config.yaml
num_hidden_layers: 10
experts_per_token: 1
d_expert: 128
moe_layers: [0, 1, 2, 3, 4, 5, 6, 7, 8, 9]
router_score: "sigmoid"
scale_expert_input: true
init_std_router: 0.0255
vocab_size: 11380
norm: "rmsnorm"
norm_eps: 1e-06
batch_tokens: [16384, 32768, 65536]
max_steps: 7957
Below are experts of layer 3 (counted from 0) of a mixture-of-experts language model. Rows are named gate (a neuron's input weights, with its number), up (a neuron's input weights, with its number), down (a neuron's output weights, with its number) and show model dimensions 0-95. Each number is 200 + 40 x the weight over its row's rms, rounded and kept within 0 to 999.
Before each expert's rows: "mostly gets" lists some tokens that are sent to it at least half of the time; "comes after" lists some tokens at least twice as common just before its tokens as in all text. This comes from a sample of Wikipedia text that the model never trained on. Tokens count by the router's weight.

# expert 3
mostly gets: "201", "200", "9", "198", "199", "197"
comes after: "| ", "201", ".", "(", "200", "202"
gate39,212,213,173,154,165,176,265,171,158,192,220,182,148,197,215,215,286,227,166,205,193,184,235,185,194,192,215,225,191,250,171,223,254,274,191,169,218,266,137,206,231,189,224,241,224,155,185,273,271,224,150,257,168,203,243,177,191,216,210,226,214,163,192,173,223,134,271,172,286,178,251,224,145,170,175,222,248,210,256,175,270,94,248,157,110,225,212,227,262,233,177,192,173,176,264,225
up39,127,240,274,220,223,171,152,208,173,195,247,235,330,184,213,142,233,218,221,89,204,192,211,180,220,207,165,159,140,165,209,167,201,228,135,187,130,196,127,174,179,189,215,125,249,251,200,232,239,150,156,137,226,243,177,233,220,242,210,200,193,267,154,191,214,183,181,234,206,211,196,155,227,150,185,217,134,204,181,237,203,193,158,231,267,203,205,218,143,120,220,216,175,224,254,225
down39,220,169,158,154,141,129,173,164,117,254,249,228,205,168,127,217,208,268,211,142,239,234,234,155,107,191,221,218,250,208,271,167,283,218,126,162,183,230,191,187,196,228,178,211,216,199,213,174,281,158,246,134,211,200,202,219,239,183,140,212,221,189,187,224,230,146,256,219,265,212,214,221,188,194,154,275,127,225,258,183,191,157,181,141,209,180,161,215,196,146,173,214,169,177,227,247
gate40,173,266,233,181,238,173,162,228,199,203,191,203,243,163,110,186,192,164,206,174,249,211,202,160,239,159,184,181,227,189,258,226,175,133,120,227,235,149,162,197,196,194,93,262,207,179,244,181,158,173,253,120,125,186,242,218,199,145,201,210,239,215,208,224,201,251,292,235,191,146,177,129,201,167,206,193,224,164,169,269,212,235,180,271,169,138,187,187,196,182,101,186,145,186,199,188
up40,194,158,177,190,198,197,174,185,176,257,161,239,203,268,194,192,223,298,210,219,255,195,199,237,232,216,286,138,229,171,201,302,155,153,163,172,229,116,122,216,148,219,291,178,138,227,238,213,296,221,221,163,231,149,148,154,199,188,221,197,173,161,193,186,209,181,134,178,173,233,221,239,238,209,210,190,177,191,161,238,254,229,223,234,88,220,208,184,187,168,209,218,157,169,213,202
down40,176,197,145,199,212,189,229,138,196,156,221,213,150,205,211,265,276,194,180,176,241,213,186,182,173,261,213,252,249,185,283,198,207,198,185,195,140,168,198,228,130,204,282,173,197,231,241,155,153,154,177,237,254,176,167,220,264,239,177,244,147,141,256,207,228,251,172,170,131,185,213,226,121,156,197,238,216,186,162,217,187,218,150,223,193,223,254,84,154,224,225,230,275,219,222,137
gate41,196,254,229,267,175,263,174,237,213,225,196,195,200,188,179,213,166,213,210,246,245,192,205,165,251,160,181,245,172,229,210,245,233,153,152,291,142,234,144,236,246,92,165,248,210,146,238,182,251,115,210,164,139,128,193,218,157,183,179,274,242,208,158,251,215,183,142,188,248,118,203,236,211,222,191,107,168,234,207,167,194,197,171,212,218,275,199,211,232,167,179,205,201,202,258,198
up41,199,127,157,238,186,174,241,156,207,208,255,234,179,158,187,148,196,156,133,184,216,173,207,229,213,250,230,224,203,205,194,285,176,189,184,311,180,247,175,250,274,223,185,206,166,278,210,202,232,296,194,172,215,221,193,217,192,243,181,202,171,189,296,192,186,173,224,194,189,199,261,240,238,253,131,195,232,144,185,107,293,188,237,227,195,240,224,216,191,175,246,181,254,134,230,199
down41,165,226,239,270,216,226,191,227,225,186,188,189,199,199,195,142,218,171,280,105,209,133,172,186,158,197,207,230,159,160,207,263,232,170,164,265,151,277,205,204,221,211,227,231,179,196,232,269,245,182,154,225,198,200,173,187,216,207,186,122,211,213,287,234,171,223,231,280,268,264,243,171,190,165,126,202,201,216,270,129,153,197,200,225,171,288,282,203,159,170,213,227,217,193,203,159
gate42,201,248,228,261,207,203,127,179,240,148,184,201,213,120,196,226,44,241,243,188,166,169,233,231,192,201,200,260,199,200,209,199,215,228,196,280,161,196,155,300,201,295,124,221,212,172,186,175,211,201,201,189,233,163,237,219,212,189,270,150,208,173,231,173,164,216,229,210,155,231,243,259,219,155,231,95,194,178,222,213,178,216,190,175,195,273,198,175,163,235,191,187,228,154,163,201
up42,166,281,230,227,207,280,186,275,170,180,94,230,251,220,245,239,185,197,232,272,222,224,205,240,167,176,138,276,208,230,146,286,235,167,195,195,167,168,164,244,194,182,148,175,196,169,201,141,209,151,249,161,181,208,145,196,256,209,229,112,225,226,200,189,158,168,213,192,211,171,188,198,167,168,198,186,205,190,176,134,108,254,233,229,178,217,179,219,181,211,254,275,206,141,248,208
down42,244,223,241,181,167,172,154,151,193,192,203,235,236,152,252,230,155,238,281,212,236,174,207,191,194,132,224,158,257,172,197,200,199,249,258,168,150,239,150,157,192,182,263,161,154,162,195,169,146,246,131,220,253,205,211,144,178,225,227,253,178,153,199,106,270,246,240,231,174,202,159,220,238,199,192,228,246,207,152,184,200,211,237,184,189,182,231,256,178,220,214,248,89,275,157,135
gate43,210,208,160,206,129,208,210,230,168,182,217,269,181,150,265,247,144,115,183,101,186,176,109,198,217,267,128,203,161,212,192,113,179,168,189,194,176,252,198,195,254,238,246,152,168,150,235,179,110,153,266,169,173,202,231,200,196,154,213,226,172,178,207,207,193,232,148,216,261,223,199,135,153,175,200,234,187,225,215,197,176,204,224,194,253,214,291,231,253,229,223,163,152,201,238,209
up43,220,218,170,160,129,232,227,251,171,244,154,205,201,92,230,228,208,159,237,134,174,175,193,166,197,141,206,146,137,210,168,207,273,206,235,157,227,220,186,135,253,233,142,218,240,169,198,222,164,187,132,208,209,171,225,231,251,104,209,279,199,257,211,173,227,189,204,229,194,245,245,172,257,206,259,247,239,180,232,176,190,242,243,190,259,147,136,195,180,193,189,156,109,235,221,185
down43,246,157,154,180,188,219,223,254,146,189,237,207,244,124,212,218,158,133,168,213,154,269,214,221,220,200,138,248,216,184,143,228,273,137,189,219,166,239,162,208,165,185,146,115,157,210,158,195,184,192,176,208,139,184,239,106,229,225,168,218,241,163,245,126,214,224,162,232,160,231,211,200,191,163,269,189,167,251,190,126,195,254,264,147,227,169,279,173,201,170,217,222,187,152,157,220

# expert 5
mostly gets: "with ", "which ", "their ", "his ", "who ", "been "
comes after: ", ", "to ", "was ", "and ", "is ", "as "
gate39,203,174,207,175,195,227,223,191,217,199,250,274,138,153,221,246,204,217,174,166,159,226,191,169,168,203,200,162,141,256,197,130,268,182,230,172,91,229,124,130,271,137,170,229,220,194,214,157,198,123,239,133,248,219,220,167,246,231,199,174,258,198,187,191,161,166,229,229,163,271,195,130,216,210,204,226,225,269,227,147,147,180,209,202,171,258,150,195,163,200,190,159,170,214,113,199
up39,203,121,182,190,166,223,195,206,221,175,234,200,201,237,201,157,147,258,155,134,211,123,115,185,121,226,258,185,175,134,166,207,281,241,201,244,221,142,177,290,156,207,242,183,125,231,181,178,286,284,200,168,189,208,264,211,227,198,164,211,201,187,158,222,157,222,246,158,194,230,237,169,255,190,285,191,180,203,213,209,170,191,200,178,257,237,210,204,228,152,143,195,199,259,202,244
down39,120,140,212,231,212,165,177,179,194,192,191,225,279,176,221,193,250,251,148,256,171,273,238,280,224,208,209,248,159,163,182,225,223,151,246,195,235,247,222,187,197,233,223,238,143,248,205,199,207,265,260,205,156,217,233,232,187,190,145,124,226,205,209,254,166,239,231,207,267,203,202,191,87,265,205,253,192,169,216,212,199,194,248,218,221,254,240,192,134,215,209,202,242,224,312,175
gate40,126,172,217,244,219,199,197,137,216,209,60,212,131,150,210,215,166,251,249,192,204,190,219,190,197,206,189,148,175,234,187,254,263,111,213,225,221,253,153,190,269,219,260,214,166,166,201,202,150,244,184,261,229,190,199,237,194,153,193,194,257,194,192,184,160,253,169,223,221,165,144,221,244,130,150,168,205,201,151,164,192,163,197,145,201,207,203,134,256,139,169,132,141,249,184,200
up40,148,181,202,251,245,229,196,181,207,218,232,248,160,151,266,146,183,190,240,247,255,244,253,188,226,150,178,252,194,170,168,204,190,219,193,180,209,162,223,189,166,183,140,209,131,233,169,269,217,163,197,194,269,196,215,220,181,303,201,212,188,180,213,102,234,227,203,212,261,138,184,223,213,140,200,229,236,284,214,210,282,215,208,144,132,293,245,221,122,233,201,206,160,191,166,241
down40,231,175,199,169,249,160,199,239,143,262,117,222,218,207,196,198,194,207,173,162,179,188,208,158,180,140,220,189,217,151,149,134,137,157,191,295,247,134,211,184,284,225,191,164,227,215,178,204,206,134,194,144,265,254,198,245,148,206,268,230,156,188,163,233,196,213,268,209,216,153,218,119,200,157,79,226,176,210,203,212,143,229,207,190,174,190,195,190,237,180,129,199,171,153,201,252
gate41,239,190,226,165,236,209,194,204,224,242,222,191,230,168,149,190,172,200,203,242,237,229,182,206,244,175,216,155,234,223,272,151,201,201,150,218,141,185,218,149,229,203,81,222,160,166,188,178,248,236,229,189,222,168,148,223,184,164,299,107,235,141,208,240,260,254,153,210,205,211,224,179,165,244,174,142,105,207,165,217,258,264,106,196,239,231,216,227,261,138,177,215,169,223,182,187
up41,168,153,185,184,241,156,252,195,244,149,245,155,148,228,189,145,227,225,229,143,198,165,207,155,238,212,205,173,187,156,212,208,256,269,122,160,199,205,215,191,177,188,191,198,143,251,140,212,209,279,165,222,252,244,146,290,262,190,179,164,149,175,209,187,186,226,295,302,179,176,182,167,181,228,239,210,156,122,214,157,244,168,169,261,147,151,189,206,211,197,149,175,235,239,202,163
down41,222,177,209,208,203,199,218,135,228,181,238,189,248,148,235,265,120,198,202,163,217,157,214,227,240,175,274,102,210,271,254,174,253,243,175,231,206,167,232,122,268,221,190,158,181,253,222,169,227,177,182,170,167,246,163,232,192,191,244,116,271,122,232,235,211,222,174,187,143,233,180,181,192,183,143,169,211,186,202,260,156,219,195,207,175,165,212,236,265,146,226,201,135,210,128,258
gate42,160,192,273,126,205,207,266,241,191,228,177,230,202,202,140,180,168,280,256,259,214,172,148,235,255,178,255,243,125,251,196,222,245,263,146,227,165,164,176,205,286,185,143,145,194,234,159,277,255,186,216,260,227,198,135,209,185,168,210,202,182,165,209,155,268,160,203,185,246,171,251,170,230,156,207,184,250,199,219,192,225,267,273,242,211,219,222,216,246,245,196,193,240,229,207,227
up42,262,185,180,198,200,120,145,204,242,127,196,202,152,120,235,238,156,132,215,243,205,213,202,209,209,174,220,253,252,224,202,244,178,191,244,189,221,223,222,182,150,216,191,222,227,234,201,245,207,126,186,201,232,153,314,191,210,128,185,113,174,224,98,178,210,170,219,233,241,235,222,264,140,177,143,162,220,183,186,234,189,177,215,236,210,110,193,176,176,202,158,149,170,271,202,241
down42,173,288,286,192,199,235,271,249,222,173,291,201,159,211,166,156,161,191,240,187,191,208,171,196,163,284,161,253,145,196,246,267,256,148,187,197,243,219,245,179,303,189,186,184,205,166,185,234,202,199,162,316,111,206,210,244,168,213,208,203,244,188,226,186,179,165,182,200,189,198,229,203,276,195,211,258,221,172,224,213,176,262,252,173,206,157,217,234,245,221,158,196,240,154,185,177
gate43,200,162,161,157,230,254,195,155,187,182,149,187,222,204,226,207,171,218,232,170,228,121,202,259,221,178,171,185,223,185,278,189,248,270,230,97,178,238,133,190,162,214,206,174,170,249,193,177,246,168,211,147,187,217,215,264,222,166,177,201,158,279,165,166,216,280,160,262,203,229,187,253,213,199,238,149,273,175,155,190,164,190,200,213,342,155,199,172,193,191,203,216,188,118,228,219
up43,185,182,208,137,201,248,185,224,170,256,234,197,220,214,225,153,218,152,193,214,185,124,168,222,184,193,229,210,184,107,162,164,230,270,158,215,238,226,238,286,203,214,193,159,201,158,197,165,218,247,200,139,212,272,191,204,202,239,214,181,62,242,145,136,195,239,179,152,155,168,227,253,229,255,215,172,224,228,188,118,169,189,208,309,169,189,274,171,189,196,215,190,163,166,227,224
down43,192,249,210,294,232,212,257,140,208,142,230,170,196,197,173,198,264,225,225,264,169,194,221,136,172,181,169,192,212,228,294,220,153,165,196,153,275,240,184,189,201,93,183,192,180,292,221,167,187,207,166,184,266,233,227,184,179,204,224,185,214,248,224,197,207,217,236,154,257,168,259,265,246,184,243,238,215,163,236,247,202,206,249,152,161,221,256,213,139,196,213,187,172,256,213,109

# expert 1
mostly gets: "V", "John ", "G", "J", "Bar", "Br"
comes after: "| ", "- ", ": ", ". ", "(", "by "
gate45,190,145,161,185,183,223,220,197,234,139,259,145,209,162,137,173,141,181,191,176,175,267,234,248,173,132,247,149,209,123,198,151,243,178,184,186,230,135,115,194,233,188,170,254,131,222,194,221,279,217,219,184,183,221,203,209,195,175,178,193,131,239,271,132,201,213,123,241,169,187,224,155,151,222,200,217,196,192,226,119,203,193,263,196,172,113,197,226,256,195,220,197,172,199,113,197
up45,170,211,214,204,179,194,214,193,191,205,203,238,291,117,232,216,154,221,178,216,166,293,246,212,278,163,155,229,180,237,215,168,156,153,191,240,225,210,147,218,215,186,193,234,190,243,146,213,132,163,214,174,177,115,279,219,204,254,219,158,190,163,169,280,207,200,168,182,191,184,101,214,185,176,186,109,108,210,181,178,246,262,252,210,220,165,229,194,211,212,253,285,222,237,191,194
down45,196,102,260,224,256,232,253,228,285,202,244,282,230,219,147,179,193,236,253,273,221,147,201,247,187,211,235,148,224,125,244,248,148,217,177,234,182,186,196,160,275,99,175,207,169,207,176,261,187,210,173,130,192,196,181,238,208,164,177,244,163,237,199,147,207,185,249,173,142,212,143,215,196,189,191,233,147,198,203,223,230,202,194,279,182,259,213,195,124,221,182,214,171,250,207,194
gate46,164,167,211,212,234,242,214,210,184,216,149,211,167,225,213,182,182,254,193,216,260,207,161,151,148,213,160,154,212,116,212,210,202,208,233,232,189,235,204,122,160,173,236,230,202,193,237,157,204,225,151,138,207,224,218,298,236,219,210,169,259,223,138,238,126,163,178,251,111,81,256,187,167,265,170,242,153,242,145,205,180,236,241,239,205,173,224,170,267,179,141,243,203,188,228,163
up46,197,213,267,208,225,216,236,260,160,216,215,244,206,217,192,204,170,220,187,223,161,209,213,224,270,183,205,124,260,272,133,298,156,166,206,174,184,218,142,168,172,197,266,141,189,159,187,242,224,146,217,213,224,218,184,179,179,197,222,159,212,200,152,252,161,209,151,218,279,213,232,115,228,177,223,113,198,299,214,196,215,274,160,141,217,219,175,236,243,165,242,157,223,281,224,188
down46,188,232,165,112,167,186,236,200,172,211,170,166,264,133,202,206,165,253,200,199,185,270,194,213,267,158,178,205,211,236,200,234,164,139,222,200,202,130,198,230,169,186,190,220,245,228,209,237,215,157,208,211,221,200,300,201,211,172,240,245,212,151,162,201,258,153,238,206,212,136,220,104,181,195,164,240,200,279,243,231,234,155,206,117,218,142,168,240,274,189,189,127,112,250,234,200
gate47,166,233,157,228,261,229,192,185,146,189,222,263,211,168,182,251,220,137,161,231,187,224,202,190,153,256,189,121,202,137,232,202,200,203,213,280,167,254,243,236,146,198,146,282,152,160,196,226,175,195,222,239,155,264,162,283,131,222,209,208,184,220,317,159,164,216,129,234,206,252,197,185,150,213,195,227,205,147,182,152,182,145,206,248,189,134,184,169,165,177,156,157,194,176,171,177
up47,242,279,221,197,177,230,209,165,150,177,208,202,153,237,199,295,132,200,200,210,145,195,95,268,133,207,284,236,215,211,194,237,232,221,205,221,238,231,240,149,162,203,214,222,214,188,234,190,194,194,251,215,181,263,116,203,117,192,233,198,208,195,111,208,209,197,167,261,175,224,216,200,210,224,200,194,228,164,287,168,92,173,215,222,207,195,283,185,169,190,217,215,157,250,165,170
down47,152,240,250,214,199,215,206,119,226,174,237,260,163,249,178,188,233,201,232,305,216,178,149,278,231,202,256,196,257,251,220,176,197,211,244,155,210,181,213,174,230,151,195,282,253,217,226,199,253,201,199,179,191,256,119,163,117,211,222,262,214,220,252,160,209,170,203,198,164,275,220,228,184,224,147,221,164,182,206,252,173,192,202,265,127,239,237,207,291,177,156,233,228,212,174,156
gate48,191,197,180,211,264,207,123,202,218,208,214,265,185,203,259,235,190,176,248,157,230,202,253,205,235,165,142,246,210,148,205,145,195,135,183,211,153,219,203,198,245,58,215,165,253,200,144,210,184,223,248,242,197,172,168,200,212,207,232,263,192,204,186,235,194,278,171,184,225,178,161,251,183,228,236,184,169,234,172,165,172,224,262,182,263,147,97,187,277,133,266,195,174,195,184,150
up48,161,206,248,183,173,95,171,195,212,158,163,242,158,207,145,146,232,175,175,228,161,200,168,216,226,225,236,214,169,279,231,232,218,234,197,165,215,217,185,94,268,238,262,229,190,223,267,192,198,126,156,180,205,145,169,186,216,196,197,144,158,144,164,200,178,131,180,177,139,229,153,150,213,184,179,189,188,225,233,187,148,205,114,180,239,203,198,266,193,173,171,300,183,186,259,259
down48,205,227,148,159,146,185,275,149,336,217,196,219,191,188,151,197,249,176,203,180,271,273,164,155,241,249,186,186,259,265,229,223,206,197,207,221,160,199,239,157,180,178,130,169,249,205,199,205,153,200,163,172,113,161,198,124,203,211,193,257,218,219,203,198,181,201,169,167,165,164,186,265,206,196,205,180,186,169,287,234,220,288,204,190,212,220,200,269,204,147,196,248,282,192,216,167
gate49,141,253,184,207,214,263,196,153,169,194,274,262,194,249,122,185,228,244,182,226,194,192,180,233,183,182,239,247,144,162,201,254,171,155,200,208,133,234,256,138,172,194,244,215,181,231,142,221,222,210,173,179,215,191,198,263,241,227,170,229,184,208,193,176,179,181,147,133,95,162,176,189,158,218,153,172,145,201,216,277,267,115,236,289,172,215,178,158,197,223,188,276,237,186,158,196
up49,261,242,169,160,192,188,223,215,237,181,229,211,180,269,256,177,212,230,222,228,286,158,199,208,160,222,224,231,149,236,161,122,161,227,130,245,209,197,210,265,251,188,292,204,196,174,168,182,192,319,277,181,191,124,171,237,167,229,209,170,238,177,139,162,188,163,276,192,269,204,166,292,219,172,224,220,246,183,224,203,186,271,185,194,215,236,208,206,163,161,198,183,185,242,234,223
down49,232,138,190,213,230,207,189,206,260,181,150,206,225,122,169,199,246,235,155,174,131,182,197,218,150,160,216,144,256,164,198,148,226,189,209,158,166,185,250,193,187,188,194,226,180,197,175,278,113,157,225,184,272,227,214,255,149,146,221,200,207,189,230,194,279,140,238,124,157,180,211,241,257,273,155,123,165,225,202,200,124,242,214,149,265,154,179,207,179,150,163,164,250,189,170,189

# expert 0
mostly gets: "\n", "\n\n", "===", "====", "=== ", "=="
comes after: "\n", "|", ".", "\n\n", "==", ")"
gate15,188,251,224,184,221,236,225,158,237,217,182,119,248,148,200,271,167,176,114,143,187,212,245,259,214,223,152,147,158,157,256,243,212,260,186,178,158,179,233,132,210,174,195,171,152,228,184,176,184,250,201,244,191,192,232,168,214,185,217,172,152,224,152,271,188,142,337,167,177,207,142,219,219,188,194,256,253,199,167,250,226,269,193,199,229,149,124,199,196,237,195,224,206,174,172,150
up15,197,180,185,142,178,114,202,233,273,137,256,286,214,224,141,301,168,182,175,209,243,177,221,192,194,156,115,293,239,231,220,159,191,176,244,186,122,156,210,193,194,207,142,250,188,191,260,228,231,167,217,165,134,214,285,197,193,207,177,167,201,246,207,234,237,235,194,211,184,186,197,253,167,205,211,183,209,163,185,144,173,177,166,186,233,155,245,144,154,294,191,178,164,179,182,216
down15,201,219,175,210,149,211,161,188,203,151,294,272,184,188,231,273,185,201,237,148,179,286,165,158,217,214,170,209,203,231,284,170,222,230,220,183,134,151,282,224,121,168,121,260,228,228,202,239,208,207,153,238,212,207,236,211,151,180,222,169,153,128,234,222,243,159,262,225,230,221,136,216,151,170,213,184,228,200,217,193,173,251,262,205,287,190,236,171,220,263,250,208,225,212,198,235
gate16,209,254,193,309,152,186,185,128,158,192,115,165,229,225,186,140,246,131,130,195,228,157,203,178,191,259,195,219,227,207,225,192,186,175,236,215,218,160,247,288,206,194,246,206,245,254,177,183,110,140,142,171,186,283,208,184,231,200,234,210,225,206,162,201,123,209,184,190,147,166,212,154,268,154,191,186,135,121,214,219,216,222,138,185,213,199,207,169,191,182,217,210,243,162,213,266
up16,281,232,251,174,182,193,211,222,158,157,157,240,189,244,221,180,218,188,130,232,206,135,258,162,212,144,244,221,264,155,127,106,202,95,166,197,187,200,158,287,205,222,245,262,219,176,208,222,199,176,172,227,139,173,223,275,263,151,229,237,271,245,252,200,157,259,200,211,205,157,195,229,209,184,154,242,248,222,227,197,223,168,196,226,161,233,188,204,213,252,205,206,203,198,266,232
down16,183,162,205,236,210,293,171,159,189,183,224,193,211,91,159,179,177,204,260,173,216,96,158,248,175,197,234,214,185,241,211,247,199,214,236,216,280,217,160,235,220,218,243,181,134,141,226,261,206,263,217,200,195,190,191,124,225,263,199,195,229,190,224,138,184,151,235,208,126,251,193,199,149,187,186,217,126,178,230,128,183,237,253,141,186,225,186,129,264,192,220,242,161,228,182,169
gate17,200,247,245,227,183,160,210,181,195,187,98,198,158,183,205,182,162,204,271,301,235,257,186,207,246,230,232,211,205,202,116,178,153,245,203,170,225,158,230,140,256,284,172,174,204,199,140,288,188,186,207,239,172,257,107,215,178,242,198,232,189,186,140,177,159,175,241,214,247,181,171,273,126,184,216,151,196,258,224,198,154,214,218,182,248,213,121,214,184,191,140,214,209,167,216,189
up17,232,261,258,172,228,245,213,177,244,268,125,170,118,250,117,184,208,186,217,239,225,249,220,213,177,151,198,264,182,159,221,275,226,284,204,146,222,213,176,233,221,240,178,208,221,264,179,159,185,198,129,250,177,220,176,223,191,187,207,183,169,192,184,204,102,229,184,200,164,164,221,209,199,131,189,177,172,274,203,129,183,184,204,201,167,248,233,148,256,268,242,221,236,199,211,285
down17,233,197,186,247,234,173,229,189,147,178,177,136,234,248,246,210,166,205,216,198,255,232,221,173,223,163,213,237,232,211,171,208,181,253,175,201,201,244,155,271,264,203,239,273,170,210,147,144,185,255,156,141,279,261,241,236,295,134,218,177,171,189,199,149,171,149,143,220,158,170,217,229,191,191,154,169,145,189,213,128,236,159,157,209,242,177,240,189,235,152,251,281,261,246,202,167
gate18,220,225,133,233,236,279,157,102,231,248,232,242,151,249,267,221,246,186,183,174,209,161,248,191,195,204,252,205,121,161,240,157,159,205,260,255,211,172,252,264,145,191,163,203,173,250,216,175,184,119,260,236,203,178,206,192,204,224,213,229,235,169,219,166,286,167,222,133,193,206,144,190,209,132,157,153,222,141,223,194,186,214,201,152,199,181,212,252,195,274,253,239,221,186,210,249
up18,203,165,177,197,233,237,231,240,184,175,197,249,168,172,162,204,204,237,177,160,212,226,162,164,189,256,123,205,263,202,205,216,172,152,179,222,121,218,273,127,251,147,159,197,192,211,211,222,272,177,219,270,176,179,150,242,271,241,217,174,230,169,281,246,191,208,224,159,257,260,230,220,197,268,215,214,188,256,167,250,278,254,306,172,241,231,191,190,144,237,238,190,204,188,165,150
down18,194,202,259,88,148,227,212,197,188,191,241,190,216,203,178,225,172,111,190,198,203,164,250,238,243,177,204,189,272,204,223,203,280,194,169,220,222,184,163,152,165,191,229,179,198,95,187,323,154,142,247,209,168,166,213,154,228,230,171,220,158,297,229,226,185,123,226,245,139,204,176,143,190,168,242,189,219,148,184,206,179,236,170,193,223,233,151,186,167,212,204,137,160,201,249,178
gate19,283,107,153,149,171,181,186,233,203,155,232,201,204,143,202,197,181,220,174,184,256,135,173,205,254,118,166,141,149,143,244,207,262,142,212,170,190,151,165,182,215,274,163,178,217,254,190,198,151,221,221,236,225,209,229,211,173,126,182,190,195,164,259,171,224,209,220,292,119,149,220,174,215,228,249,257,251,113,224,172,202,203,202,231,179,166,212,247,195,125,213,204,163,197,220,204
up19,208,144,227,192,174,219,177,185,227,234,105,140,257,251,183,255,198,187,205,192,161,212,186,212,113,208,226,181,190,264,275,154,221,207,181,220,154,154,144,226,146,167,256,222,226,219,205,151,196,183,107,155,210,270,161,290,261,233,215,190,135,195,213,255,241,181,212,241,201,245,187,190,206,194,225,148,167,259,154,264,223,205,224,188,178,246,222,193,124,294,237,195,214,200,170,175
down19,211,233,212,183,149,182,192,217,236,134,171,245,196,150,209,206,256,89,218,174,186,244,265,216,257,190,206,200,167,188,119,260,151,156,220,161,175,205,171,169,214,126,146,226,188,139,230,234,201,240,202,227,143,157,216,126,265,170,101,210,240,245,171,211,222,229,282,216,276,208,251,183,209,207,162,172,230,193,222,166,143,188,230,193,114,231,189,184,215,171,211,193,266,244,195,227